Below are experts of layer 5 (counted from 0) of a mixture-of-experts language model. Rows are named router (the router's row for the expert), gate (a neuron's input weights, with its number), up (a neuron's input weights, with its number) and show model dimensions 0-127. Each number is 200 + 30 x the weight over its row's rms, rounded and kept within 0 to 999.
After each expert's rows: "gets" lists some tokens that make up at least twice as much of what it gets as of all text. This comes from a sample of Wikipedia text that the model never trained on. Tokens count by the router's weight.

# expert 182
router,169,221,200,162,210,166,184,229,201,180,192,216,173,174,192,167,188,178,215,227,174,146,230,111,208,228,207,223,151,215,233,228,251,153,166,178,184,249,169,179,198,216,168,212,228,231,213,215,214,201,227,205,199,181,240,224,220,151,221,234,205,213,167,249,219,196,183,185,200,213,196,194,158,134,210,217,239,197,183,199,156,197,178,178,154,239,152,181,136,162,188,143,197,228,239,246,188,233,219,189,169,239,203,232,148,203,228,205,163,189,184,222,220,201,262,205,180,142,207,219,181,150,188,230,240,262,222,200
gate0,185,241,132,234,232,182,189,194,236,152,195,171,191,204,136,167,180,186,144,201,143,165,189,170,185,200,172,165,186,181,216,181,183,241,195,179,207,157,217,206,200,222,184,228,218,252,186,220,232,173,180,245,230,200,226,201,205,220,183,206,233,205,196,202,161,216,214,193,172,207,152,235,187,198,253,235,221,198,194,224,224,127,187,185,156,201,103,192,156,172,175,193,133,169,186,127,157,227,195,232,198,182,206,198,217,212,216,190,144,169,219,220,253,200,216,228,220,228,171,227,167,205,150,191,164,231,208,207
up0,150,171,175,204,198,178,244,172,198,210,258,164,209,200,232,195,218,194,207,172,190,207,216,195,220,175,238,187,223,219,205,221,231,229,172,207,231,182,218,179,242,211,216,165,266,120,223,166,224,230,203,199,171,216,200,221,164,184,177,235,221,164,175,185,169,153,195,254,207,190,175,184,245,206,211,174,202,179,202,178,219,209,239,197,210,133,173,155,206,246,154,184,224,206,179,161,153,172,107,167,237,236,230,210,187,207,183,191,119,232,217,219,142,254,186,227,209,220,225,190,244,173,157,204,221,224,196,176
gets: " H", " W", " K", " L", " R", " B"

# expert 152
router,178,221,249,148,188,160,138,195,209,163,200,203,212,176,173,232,216,180,225,191,164,221,190,247,186,186,267,219,219,250,183,228,227,154,162,211,176,251,191,164,243,164,162,199,231,209,190,169,246,191,227,239,200,208,160,190,228,186,220,215,192,169,162,246,147,187,230,163,156,250,237,243,179,179,187,181,205,185,229,233,206,224,173,201,239,169,252,203,187,151,210,192,208,222,216,189,166,223,178,202,243,205,147,208,235,201,200,222,158,156,171,179,234,230,145,197,174,195,184,190,179,241,158,270,180,189,233,217
gate0,213,174,168,203,226,197,275,221,211,173,176,230,154,198,156,207,242,143,205,208,221,205,195,168,251,195,227,258,227,183,256,204,192,191,204,158,181,142,196,121,187,229,195,201,246,131,254,256,208,221,230,170,188,166,170,227,193,250,261,204,224,166,246,165,215,264,211,237,184,183,201,133,210,198,233,211,215,197,191,162,191,204,220,191,214,222,160,212,230,217,197,197,234,180,184,217,177,179,186,213,216,208,209,183,157,255,165,233,214,168,208,181,200,168,177,243,204,240,213,214,206,169,227,219,160,187,208,192
up0,183,211,170,213,176,214,217,162,192,277,168,208,248,152,191,238,196,217,211,254,198,222,238,141,171,185,252,239,182,222,156,195,193,209,180,220,138,197,225,211,205,164,192,194,220,139,201,188,176,181,207,158,229,171,212,198,198,175,177,224,155,211,244,166,208,209,173,236,227,168,195,165,187,219,205,187,213,210,197,271,209,224,215,263,239,184,192,202,191,200,205,198,205,163,181,178,233,135,208,243,172,222,213,228,217,201,231,217,190,206,197,173,209,252,193,181,149,216,218,222,174,248,140,126,196,161,132,166
gets: " and", " In", " &", "200", "0", "4"

# expert 114
router,135,195,181,286,148,193,217,210,139,180,172,186,167,227,193,183,204,212,199,167,236,256,163,195,204,201,232,211,202,232,185,250,141,223,155,191,215,222,203,207,161,198,157,249,214,245,206,230,193,220,152,208,223,194,236,219,198,177,193,219,188,183,189,201,189,198,211,178,173,204,225,172,199,143,265,197,232,225,236,215,198,256,277,215,282,189,207,142,239,191,193,217,219,214,197,149,224,231,232,176,254,188,145,213,213,209,221,223,215,218,180,207,199,177,177,212,140,257,201,188,178,202,203,203,191,191,190,189
gate0,223,243,222,253,223,231,217,169,193,224,242,198,206,138,162,208,223,217,233,227,192,204,159,213,205,224,190,243,157,179,172,240,199,191,241,173,189,199,172,171,181,202,135,208,186,188,236,225,240,167,205,265,182,146,178,219,222,190,171,216,209,217,192,200,225,218,250,216,222,239,176,176,219,192,180,268,174,165,169,208,183,142,166,187,250,172,196,157,274,220,176,214,223,195,147,183,173,230,152,144,202,187,198,231,208,225,198,186,192,186,215,155,149,226,204,162,156,170,198,198,207,152,158,165,224,237,196,228
up0,164,206,219,221,201,188,187,190,254,259,212,203,201,135,185,150,206,195,226,248,193,148,206,178,163,131,205,217,233,229,208,225,204,225,182,230,220,143,147,187,246,204,224,174,192,172,214,197,222,183,218,179,180,188,199,213,221,193,174,182,175,166,206,169,165,222,170,166,212,218,158,131,249,166,198,246,167,155,180,239,216,241,231,151,153,158,214,145,208,184,193,201,139,203,191,237,211,218,243,202,213,179,213,173,157,162,237,213,191,172,207,174,184,120,187,238,202,161,218,227,214,232,239,206,206,192,174,216
gets: " from", " to", " for", " on", " moved", " returned"

# expert 122
router,246,206,208,187,216,153,197,235,186,270,208,232,225,164,231,218,202,200,246,216,194,220,216,231,212,207,248,224,213,200,210,200,260,164,229,188,235,216,153,206,169,236,174,172,183,197,184,165,186,243,242,240,159,177,239,209,239,157,204,220,183,214,197,194,156,209,226,181,244,231,236,248,225,257,160,212,252,168,237,250,207,215,193,193,209,157,206,224,152,213,207,137,183,252,210,210,227,249,173,188,233,182,164,205,176,218,154,262,219,209,149,148,225,203,181,171,190,176,229,229,161,205,211,174,167,191,233,201
gate0,190,236,206,167,177,174,168,198,245,248,184,228,206,177,242,193,189,232,144,196,217,183,178,186,201,266,184,215,230,108,231,215,209,269,141,263,187,205,237,228,207,231,200,181,190,203,185,237,235,164,214,227,167,157,193,197,205,206,214,193,200,206,171,186,224,191,217,214,208,170,200,166,222,270,219,177,211,164,220,234,198,193,230,190,181,194,156,134,220,185,194,151,209,172,183,205,170,214,191,131,146,169,241,214,209,241,212,228,168,184,181,176,175,228,182,214,186,157,202,151,188,191,209,164,173,136,152,207
up0,249,206,179,168,178,177,180,139,246,223,211,206,212,207,197,208,193,175,169,169,224,208,164,160,210,228,224,179,193,142,216,249,176,229,185,261,150,182,180,251,212,207,218,232,196,189,173,186,189,218,224,220,184,171,187,213,236,172,302,214,210,244,169,170,213,195,183,181,252,194,239,167,212,192,192,182,134,199,170,172,218,247,246,184,157,171,170,199,224,243,153,147,180,214,146,246,191,184,247,175,187,187,177,229,189,185,227,233,217,186,156,182,201,216,166,221,195,161,175,180,202,259,217,216,165,191,170,231
gets: " (", "\n", "\n\n", " |\n", "===", " =\n\n"

# expert 248
router,177,196,204,146,155,155,179,182,223,142,161,221,189,225,191,191,247,213,189,180,166,200,210,169,174,152,168,166,191,209,174,227,175,227,166,196,181,238,200,182,174,153,177,193,206,250,171,180,164,190,234,220,205,235,194,163,190,178,211,139,182,197,168,190,180,157,187,197,227,258,227,158,170,227,171,194,161,224,178,209,217,223,131,211,168,183,170,163,185,258,205,233,212,186,160,184,218,255,251,234,197,169,172,232,151,227,171,215,227,236,221,225,249,210,265,208,149,148,185,193,192,239,183,224,198,226,239,182
gate0,147,221,192,197,229,170,168,189,191,176,183,220,223,184,181,174,201,278,195,179,192,192,181,198,284,163,186,161,185,222,213,213,182,192,212,177,202,207,154,202,131,197,178,171,179,161,202,188,235,183,200,197,201,197,203,210,251,144,192,154,223,152,227,176,208,214,202,199,212,199,215,146,234,189,142,177,199,206,169,206,190,188,216,201,236,274,134,192,215,143,201,168,223,155,198,154,186,227,215,216,275,219,183,197,272,187,216,241,217,214,174,224,217,219,182,173,226,189,215,190,250,160,205,188,170,241,266,232
up0,181,242,195,213,196,161,177,184,215,149,194,199,234,196,205,215,206,247,227,215,179,210,167,247,208,174,189,167,179,249,199,228,235,183,214,163,153,262,134,191,172,173,206,168,169,155,217,176,206,213,202,203,188,197,185,210,282,169,127,163,212,133,213,196,185,242,210,186,228,213,161,161,187,206,175,195,182,188,153,207,172,178,200,157,217,223,217,203,220,171,178,145,238,188,214,149,166,239,218,197,259,218,160,247,242,187,236,235,216,230,197,207,245,232,222,173,228,174,216,194,222,225,217,240,203,264,216,234
gets: "1", "2", "3", "0", "4", "5"

# expert 74
router,159,142,233,173,229,181,196,170,221,173,200,206,188,221,203,214,221,215,156,186,183,179,183,191,148,220,157,233,239,153,227,213,197,232,215,210,141,219,245,225,198,234,166,196,204,261,165,189,148,216,234,184,146,246,186,215,145,198,218,219,171,227,200,173,169,194,171,240,261,225,203,186,191,194,172,201,172,206,156,154,237,253,145,217,183,192,158,155,159,269,214,220,221,155,226,233,210,234,231,219,181,165,170,178,188,211,200,232,240,234,235,258,215,178,223,203,159,190,172,220,226,213,179,226,208,171,218,213
gate0,184,209,246,213,258,205,245,250,180,216,171,151,183,176,202,163,176,169,240,204,178,207,157,188,216,172,172,226,228,225,192,188,229,216,247,245,174,190,192,202,204,197,154,228,234,206,165,269,190,143,230,189,218,178,179,229,234,215,179,227,186,250,243,210,163,197,200,158,195,241,199,157,166,182,220,209,167,198,255,202,181,182,218,180,246,191,231,180,187,232,191,183,204,251,230,155,177,198,212,147,155,193,235,169,180,180,227,202,160,146,172,192,162,193,152,138,234,234,193,222,271,197,155,183,218,213,187,232
up0,223,185,155,163,202,221,161,135,210,197,185,243,209,205,215,250,225,205,179,226,224,257,242,230,221,169,216,165,211,189,209,167,179,229,179,163,211,211,185,200,205,169,202,153,180,216,265,178,203,242,165,257,174,210,263,214,185,155,242,244,197,190,166,233,208,216,219,218,214,167,185,199,224,236,184,243,273,206,133,197,207,190,211,232,167,179,209,227,207,178,208,193,257,159,190,214,182,204,166,257,231,195,184,259,247,193,166,236,180,216,245,208,194,214,213,202,221,144,245,224,171,239,208,255,189,178,198,175
gets: "1", "0", "8", "5", "6", "9"

# expert 9
router,188,166,209,187,231,212,183,226,213,200,140,233,241,219,200,238,218,214,206,170,165,239,229,164,151,179,152,168,210,215,171,189,221,227,240,225,166,219,245,230,216,164,167,137,186,240,182,213,218,235,206,154,177,219,168,170,146,147,232,190,186,234,156,169,148,188,179,159,209,249,208,178,162,241,188,236,196,229,171,159,235,175,167,245,192,188,146,166,171,192,225,197,196,180,213,190,190,235,230,241,226,201,185,255,134,218,198,230,231,242,226,237,230,187,240,232,220,174,222,192,222,216,193,169,199,220,162,178
gate0,222,219,204,193,213,213,188,166,228,149,167,201,241,223,217,174,234,213,205,252,213,190,259,203,215,187,181,182,213,190,230,178,225,211,213,219,198,123,196,188,229,242,191,135,224,194,184,246,218,165,152,206,177,186,208,209,199,206,198,170,219,182,256,196,237,161,195,256,189,174,152,192,239,238,162,228,185,181,143,178,280,201,187,236,158,201,163,238,203,209,180,241,196,221,201,204,191,187,177,161,221,146,171,214,206,243,176,160,212,162,224,220,209,166,214,235,220,190,259,122,232,199,156,218,238,155,219,223
up0,164,207,190,214,167,172,245,221,174,229,243,223,141,186,184,215,152,185,184,140,171,208,140,180,196,205,208,218,213,207,201,203,145,188,171,191,196,282,191,218,154,156,204,258,190,222,222,151,181,228,252,205,207,166,209,209,185,203,200,210,154,213,186,215,187,222,223,160,224,192,233,229,184,160,221,156,181,210,277,223,143,174,248,201,255,227,231,184,197,201,182,197,212,194,183,183,193,217,214,245,185,253,222,200,201,193,230,261,198,227,170,156,185,220,183,171,202,232,176,261,168,186,245,179,163,258,186,194
gets: "0", "1", "6", "3", "2", "4"

# expert 37
router,193,221,251,150,193,156,133,195,209,165,208,207,189,163,175,245,222,180,232,194,168,233,200,250,193,179,272,223,226,241,183,245,211,165,156,214,180,249,196,164,243,156,172,207,219,203,185,184,243,205,227,242,181,217,175,181,221,205,223,200,184,160,172,243,152,201,218,178,162,239,246,243,167,205,194,173,220,195,221,243,186,215,181,201,243,154,251,201,177,145,217,197,188,227,210,192,172,218,180,192,243,216,144,201,236,204,182,233,142,153,178,185,220,228,169,201,161,206,196,199,178,241,155,257,170,193,225,213
gate0,187,194,208,231,206,204,228,162,132,206,226,231,183,203,169,219,180,253,172,225,201,199,176,219,225,247,192,191,196,162,217,195,215,191,202,165,175,176,207,225,209,160,215,179,212,134,208,204,260,194,174,163,249,121,243,216,178,182,187,106,213,181,213,217,194,166,222,229,246,201,213,204,232,230,259,192,192,209,259,172,182,140,226,271,175,176,163,184,228,218,211,181,186,169,202,183,209,247,220,202,191,207,228,149,166,189,193,197,232,152,218,247,210,208,207,249,178,231,238,191,190,224,181,256,203,230,235,220
up0,207,232,227,227,238,172,193,190,218,172,224,242,161,201,220,180,151,216,174,185,172,157,230,197,152,196,230,257,203,175,199,117,181,204,218,179,186,233,211,174,213,175,211,193,227,247,214,209,205,198,192,254,187,187,187,192,240,185,178,199,235,207,187,206,214,176,221,220,154,219,281,156,152,236,187,215,181,177,196,200,156,193,196,180,194,218,202,243,216,185,164,198,126,195,200,187,222,214,261,206,219,180,155,179,186,186,129,154,211,219,163,159,173,254,196,200,257,143,207,185,228,228,219,159,270,228,186,189
gets: " and", "200", "5", "4", " (", " also"

# expert 245
router,213,195,160,283,191,247,192,187,193,227,138,141,186,253,153,149,182,176,167,213,214,212,199,212,180,190,166,161,166,179,155,205,189,245,250,171,167,165,213,197,164,169,218,193,201,224,169,144,188,210,164,149,235,249,157,189,174,191,227,213,233,183,173,253,197,262,194,173,180,207,169,175,162,215,207,213,166,210,215,193,203,258,187,197,222,265,196,220,216,194,190,250,235,162,228,176,179,163,204,208,245,204,224,187,228,189,205,235,202,202,206,176,251,182,173,213,174,200,200,170,178,219,251,182,213,216,133,192
gate0,236,174,229,154,194,186,175,227,184,186,230,224,280,210,207,196,199,255,242,155,182,216,154,220,167,208,238,234,173,184,186,195,215,230,190,169,183,145,187,192,225,168,219,189,202,184,164,205,200,228,220,191,176,232,190,223,158,212,156,194,170,197,226,154,189,193,226,244,184,207,150,235,210,166,152,251,194,180,163,167,178,200,215,210,163,191,179,194,232,174,163,192,207,195,163,205,217,243,203,199,219,268,166,176,186,215,259,215,204,183,212,204,205,174,197,292,209,194,261,221,227,155,254,240,186,160,136,162
up0,153,216,120,229,198,198,231,211,183,221,228,194,114,223,181,203,228,184,169,195,205,222,217,177,204,182,151,212,231,187,244,183,214,176,208,174,220,259,221,221,202,168,194,222,165,204,223,204,176,204,207,197,207,192,222,165,233,168,203,130,212,190,224,199,198,187,156,138,203,200,237,229,198,219,240,133,209,217,212,227,222,171,255,215,223,168,213,177,154,213,229,216,173,163,179,194,223,154,204,168,145,184,245,196,160,187,140,187,159,208,189,189,187,241,234,170,203,180,187,161,213,232,152,181,246,253,272,206
gets: " well", " as", " a", " not", " known", " that"

# expert 49
router,197,226,251,149,193,160,134,203,208,167,209,205,185,167,163,244,223,188,232,181,171,233,200,249,197,180,256,230,210,246,180,235,202,151,152,212,184,248,198,168,242,161,169,190,225,197,193,169,233,194,232,244,193,212,169,189,226,182,224,209,180,161,173,240,149,203,219,170,162,244,232,242,165,197,190,190,205,184,225,245,190,200,187,210,239,161,254,202,183,161,217,200,189,225,215,201,155,229,171,186,234,218,135,187,238,184,180,226,153,152,175,170,217,233,161,210,160,197,210,181,185,242,157,259,166,199,229,202
gate0,229,182,204,251,164,244,242,186,185,248,172,215,198,198,153,192,233,228,133,143,169,174,228,167,190,260,184,192,146,184,233,204,222,173,229,198,207,232,235,176,216,209,176,174,129,196,257,173,141,144,196,209,181,197,192,192,240,216,212,212,189,252,139,174,216,189,140,195,190,172,196,243,228,176,200,200,196,195,201,203,199,218,217,206,244,190,176,177,200,224,228,196,241,164,226,255,195,204,220,177,183,186,206,191,250,228,175,230,225,185,200,182,214,178,236,231,239,222,169,197,208,211,173,163,225,149,135,140
up0,219,229,230,206,207,209,207,206,218,227,201,119,152,181,182,232,184,201,184,179,203,205,192,175,194,191,224,255,239,200,153,159,227,144,232,156,219,205,193,192,163,192,220,182,200,175,243,205,193,156,193,226,164,197,197,215,239,201,136,186,217,192,164,215,230,266,212,151,248,165,201,186,195,186,195,216,174,201,161,240,265,227,212,230,197,210,268,175,196,218,197,176,168,214,198,160,237,240,222,220,135,232,260,193,181,202,160,177,225,132,189,234,217,141,197,210,216,181,159,233,241,177,227,233,191,152,191,212
gets: " |", " is", " was", ";", ".", " –"

# expert 50
router,160,146,174,279,178,217,247,181,175,233,178,236,168,259,197,177,139,197,159,225,188,234,157,202,236,175,218,176,160,204,232,170,160,203,180,154,219,205,216,210,140,201,211,155,238,230,236,222,219,218,228,209,256,243,162,184,192,199,223,180,211,226,178,199,191,206,174,201,201,187,181,211,227,208,227,234,205,198,238,193,230,251,231,269,205,195,188,238,220,276,194,189,217,201,213,172,171,185,186,204,235,184,174,223,189,211,172,154,224,246,195,235,213,158,218,212,183,232,239,163,211,197,288,173,217,205,177,189
gate0,190,245,252,234,218,262,205,157,195,213,177,175,194,183,246,216,190,174,169,249,199,237,171,209,180,216,225,193,196,233,197,182,193,218,233,168,213,216,225,171,191,201,219,188,179,208,202,201,171,151,283,205,174,199,211,189,145,223,149,136,218,256,210,204,204,231,173,227,232,224,188,242,207,172,182,239,166,172,198,219,188,210,220,261,136,187,237,155,270,261,189,226,162,193,176,219,223,221,184,172,203,249,223,193,270,203,241,168,147,206,196,241,199,234,170,232,210,224,197,175,212,231,197,231,182,177,185,208
up0,201,236,206,237,171,221,253,144,215,155,194,193,235,134,238,187,215,159,198,222,169,197,183,159,211,186,220,210,191,196,203,183,218,171,179,186,213,207,200,239,154,197,140,232,220,218,199,223,218,234,210,194,247,167,174,208,190,171,160,201,189,234,185,245,207,152,204,268,164,205,196,213,167,161,167,211,226,185,199,215,170,151,182,220,114,196,191,174,183,248,228,199,214,229,227,163,186,239,216,175,181,200,261,189,255,208,196,166,126,199,227,160,172,253,151,220,172,185,193,243,208,229,248,182,174,167,182,192
gets: " in", " to", " on", " for", " at", " with"

# expert 249
router,192,216,253,155,190,165,140,198,208,168,199,201,189,170,160,231,218,175,233,183,161,235,201,250,178,176,247,222,214,245,184,237,212,161,158,218,175,251,202,164,236,165,165,205,219,197,192,180,239,198,236,235,184,216,158,178,233,177,216,206,184,158,167,238,152,191,214,167,153,247,238,241,174,211,189,194,208,193,212,244,196,210,183,202,238,161,259,212,177,143,208,189,190,241,218,193,171,228,172,194,238,207,137,206,241,194,184,225,147,151,168,187,227,223,154,202,165,199,200,197,180,246,153,261,174,184,224,198
gate0,201,145,225,214,211,202,187,228,234,201,183,176,263,183,123,161,222,254,181,147,211,173,162,160,174,184,216,149,220,171,161,171,201,266,219,217,218,201,152,252,140,229,171,234,184,201,234,184,220,152,207,235,164,153,189,222,221,206,218,155,204,223,203,244,194,206,182,196,158,238,253,222,239,235,222,205,161,222,192,278,211,169,209,207,214,238,188,215,171,189,171,242,190,238,183,165,228,180,218,211,224,184,186,156,202,209,235,198,187,225,179,201,173,197,221,233,219,122,204,199,183,166,219,189,208,174,218,206
up0,168,134,245,238,185,199,155,211,201,171,149,211,240,179,163,171,173,212,143,166,196,146,170,172,213,206,238,198,263,194,175,221,215,239,270,218,189,186,165,194,148,189,186,185,172,209,241,189,150,169,208,270,173,166,175,199,214,195,236,197,190,224,216,208,222,234,208,239,203,205,250,181,255,195,231,189,188,229,202,268,195,161,200,165,193,254,179,206,200,184,182,221,165,245,180,166,265,177,225,175,221,210,203,208,231,233,195,198,162,241,200,222,178,210,212,192,193,130,250,230,179,170,199,205,199,190,203,217
gets: " ", " He", " In", "3", "2", "192"

# expert 4
router,143,179,154,183,159,239,181,198,177,200,209,239,266,187,196,190,196,169,214,239,151,151,212,187,209,229,238,205,245,147,196,164,158,207,173,184,155,138,234,207,198,237,173,188,163,191,234,199,205,173,190,197,207,235,173,222,215,236,166,253,236,179,154,218,227,178,185,261,203,145,185,222,236,165,212,162,212,219,157,166,168,164,228,203,188,224,165,220,204,172,213,197,196,201,258,203,216,217,187,185,170,227,249,171,198,219,231,251,153,146,201,186,159,234,180,156,192,161,176,185,246,171,183,201,177,217,194,241
gate0,185,214,181,194,161,251,171,162,187,193,187,228,168,165,189,217,247,215,224,191,256,182,204,198,165,166,186,228,189,227,231,212,193,223,193,216,181,202,160,197,182,192,150,175,215,152,163,186,188,211,181,197,219,214,181,248,194,217,185,191,176,210,183,229,192,228,245,219,224,217,220,147,169,136,210,162,206,308,169,192,163,224,185,184,187,237,186,189,240,215,224,224,124,123,179,278,195,191,228,234,143,267,190,209,234,238,194,230,215,193,199,211,257,209,209,213,195,192,248,177,178,208,210,183,212,179,234,222
up0,148,239,202,192,226,146,241,207,225,222,202,144,196,238,182,203,170,185,176,197,149,171,190,189,178,215,169,166,258,158,184,200,172,167,172,176,223,232,220,154,234,160,195,221,194,221,202,180,233,176,186,201,224,198,186,152,202,199,202,221,232,268,224,184,214,177,212,232,156,164,196,206,214,195,180,170,217,126,177,170,191,195,180,233,210,184,178,190,128,193,118,190,202,221,222,215,132,135,196,173,227,156,178,186,144,227,164,236,247,184,225,201,217,222,197,208,258,198,182,172,215,185,180,176,200,177,217,258
gets: "b", "t", "d", "h", "k", "ch"

# expert 120
router,177,215,230,136,159,172,181,195,217,225,183,224,205,210,226,240,259,198,240,216,192,154,200,230,209,225,230,220,139,223,214,187,169,220,189,244,189,224,166,201,221,185,157,190,205,225,164,198,241,241,209,270,176,182,260,225,245,161,216,192,212,209,159,224,182,187,228,175,176,206,254,236,214,216,188,165,223,197,221,255,219,214,112,168,187,184,201,167,176,196,166,163,230,263,237,235,205,251,169,159,154,195,157,256,202,198,196,218,209,178,216,167,210,183,190,185,176,199,226,205,160,224,193,179,176,231,238,159
gate0,143,190,193,220,150,197,187,232,220,179,221,235,217,223,213,178,230,157,244,223,250,201,221,204,249,238,248,206,205,148,213,184,214,185,162,157,205,199,229,237,208,146,213,218,163,197,219,184,165,190,161,164,205,227,210,188,153,170,113,187,201,104,180,190,179,190,212,207,227,223,207,173,235,210,178,181,253,181,169,137,195,164,237,215,200,184,201,191,185,208,164,248,268,197,218,183,239,176,213,169,190,228,197,226,205,193,194,206,119,240,194,206,242,204,198,250,210,191,179,192,175,219,193,207,202,133,198,188
up0,143,172,212,203,160,197,166,185,202,169,212,187,196,234,230,197,238,167,214,215,174,174,238,164,297,205,279,221,242,192,209,131,153,217,207,195,203,224,222,219,238,210,186,180,233,182,187,164,218,140,241,134,191,196,176,179,155,162,139,221,195,171,195,222,233,170,210,189,195,222,182,160,184,219,183,187,209,221,178,197,191,184,192,197,190,195,170,172,206,227,208,219,255,221,195,193,223,179,187,150,154,172,208,248,237,241,237,217,148,176,216,166,225,188,172,223,224,127,164,201,223,209,223,157,192,189,201,163
gets: " (", ",", " ", " in", " F", " de"

# expert 61
router,155,174,184,238,172,247,162,221,174,159,143,246,220,189,133,199,142,160,181,236,208,178,229,183,184,170,178,165,201,195,206,151,250,215,175,195,175,167,200,251,236,206,227,233,204,186,252,228,194,210,193,140,227,247,174,230,248,223,217,198,244,225,217,231,246,193,153,185,212,174,173,201,214,165,236,159,219,222,173,199,200,155,177,227,143,212,167,161,202,241,200,243,194,179,174,205,212,218,204,180,149,231,178,203,176,207,193,150,223,167,243,210,201,143,201,201,214,239,197,227,155,186,236,199,225,228,173,233
gate0,169,156,192,211,138,132,235,194,229,203,202,211,200,209,234,237,229,174,191,222,223,197,228,219,219,125,166,193,175,201,259,193,180,179,216,211,180,199,241,190,222,207,219,211,180,211,173,186,220,149,258,201,188,168,187,224,111,221,229,227,225,186,202,208,202,243,213,243,178,153,146,192,192,164,177,171,201,250,257,215,212,211,187,205,187,175,224,170,208,175,218,217,219,241,154,235,153,172,134,191,187,219,220,210,146,223,229,197,192,215,196,139,178,152,176,221,198,139,194,189,221,162,220,177,167,150,205,216
up0,206,221,164,205,236,273,197,216,169,239,166,135,221,157,171,146,185,224,161,166,181,216,182,205,190,230,188,195,202,160,143,188,214,212,178,230,271,202,163,252,181,212,196,179,195,195,200,186,161,192,181,132,204,231,212,195,256,204,204,222,278,240,194,190,195,191,205,184,202,234,200,208,223,215,238,208,203,193,177,228,216,213,208,247,202,251,225,163,164,176,193,183,193,227,233,188,172,212,155,135,241,197,185,230,219,184,216,178,213,249,158,266,137,253,218,221,201,189,188,177,207,187,203,141,238,215,181,194
gets: "o", "an", "in", "on", "i", "or"

# expert 200
router,196,232,256,156,192,167,132,203,206,156,197,202,193,167,173,233,222,181,231,195,153,230,194,253,190,185,250,227,214,246,193,236,221,158,167,207,179,240,213,170,247,176,156,192,203,201,192,176,240,198,236,234,189,203,171,185,220,180,212,216,176,165,169,246,144,191,216,177,153,242,237,240,173,208,177,197,212,185,223,243,206,217,181,208,235,150,257,193,172,144,225,194,187,236,217,201,168,215,174,193,241,204,141,209,242,192,185,216,146,147,166,186,235,226,168,197,167,204,211,197,181,245,158,266,168,201,225,201
gate0,174,207,169,221,199,202,197,220,264,207,223,175,212,183,212,186,223,180,174,184,186,213,228,225,198,232,197,210,217,169,172,172,188,247,224,234,254,254,207,206,134,246,202,220,203,149,173,224,193,219,168,188,231,259,214,227,207,190,170,157,235,232,262,167,202,183,186,161,188,190,184,152,229,250,272,234,253,194,158,239,231,177,189,239,206,243,147,182,265,163,226,192,221,195,231,202,223,205,233,232,222,240,225,182,209,252,241,194,213,173,197,179,167,169,198,203,147,192,204,221,137,221,209,155,207,203,176,215
up0,196,175,212,221,174,200,215,161,199,229,194,197,263,223,235,185,185,209,230,148,193,211,211,234,223,171,157,145,171,221,149,208,220,162,248,239,249,184,189,167,204,157,227,219,209,148,191,199,256,285,175,200,217,193,173,182,244,165,229,190,215,168,176,248,180,215,204,229,157,183,230,229,183,202,183,249,179,176,188,242,223,238,158,190,236,199,234,211,179,185,192,172,224,205,239,191,192,171,238,194,277,223,154,214,168,197,136,193,232,163,205,165,206,198,235,165,162,231,176,166,190,220,193,203,223,261,212,178
gets: "1", " B", "3", "5", " M", " K"

# expert 45
router,200,141,150,241,189,245,198,158,225,176,210,193,230,227,213,191,215,165,218,180,174,163,235,181,169,215,209,231,190,161,214,143,225,236,178,195,181,182,212,221,234,262,214,214,153,236,230,163,196,177,189,177,200,221,187,235,216,206,161,226,254,173,187,272,207,179,187,238,228,168,198,194,246,129,213,198,213,234,175,161,165,177,183,208,153,206,185,203,169,218,224,187,214,209,277,211,219,245,195,173,161,244,215,218,158,191,237,216,175,158,191,164,138,204,165,200,212,224,202,155,244,157,229,182,218,241,205,230
gate0,246,237,191,234,206,248,217,205,158,205,134,210,203,176,209,221,282,216,221,243,221,220,184,177,193,222,201,219,151,132,217,168,235,209,173,178,168,161,186,220,185,217,197,215,203,216,177,170,172,166,193,229,181,203,174,195,179,245,179,157,163,209,213,198,198,184,174,171,152,208,180,206,236,205,172,221,248,198,152,183,249,240,215,233,202,221,255,202,212,235,247,188,270,183,253,176,156,224,253,193,207,206,220,194,250,248,191,238,177,230,180,179,212,233,261,230,173,199,178,227,215,248,197,234,177,238,229,195
up0,253,245,209,240,254,183,221,185,188,206,168,209,218,229,253,201,265,169,181,219,213,159,204,198,207,212,228,232,134,145,227,221,219,156,220,186,160,200,189,214,215,179,205,233,190,231,217,176,149,211,223,194,198,143,191,231,164,208,168,208,209,184,196,200,180,189,176,184,159,213,200,153,229,226,168,228,235,173,210,206,199,273,203,201,234,238,230,218,199,229,264,122,290,214,256,253,219,207,207,183,222,183,197,173,205,235,161,242,181,219,154,189,184,216,211,209,164,194,174,181,210,182,211,234,215,226,215,238
gets: "y", "k", "t", "n", "ch", "m"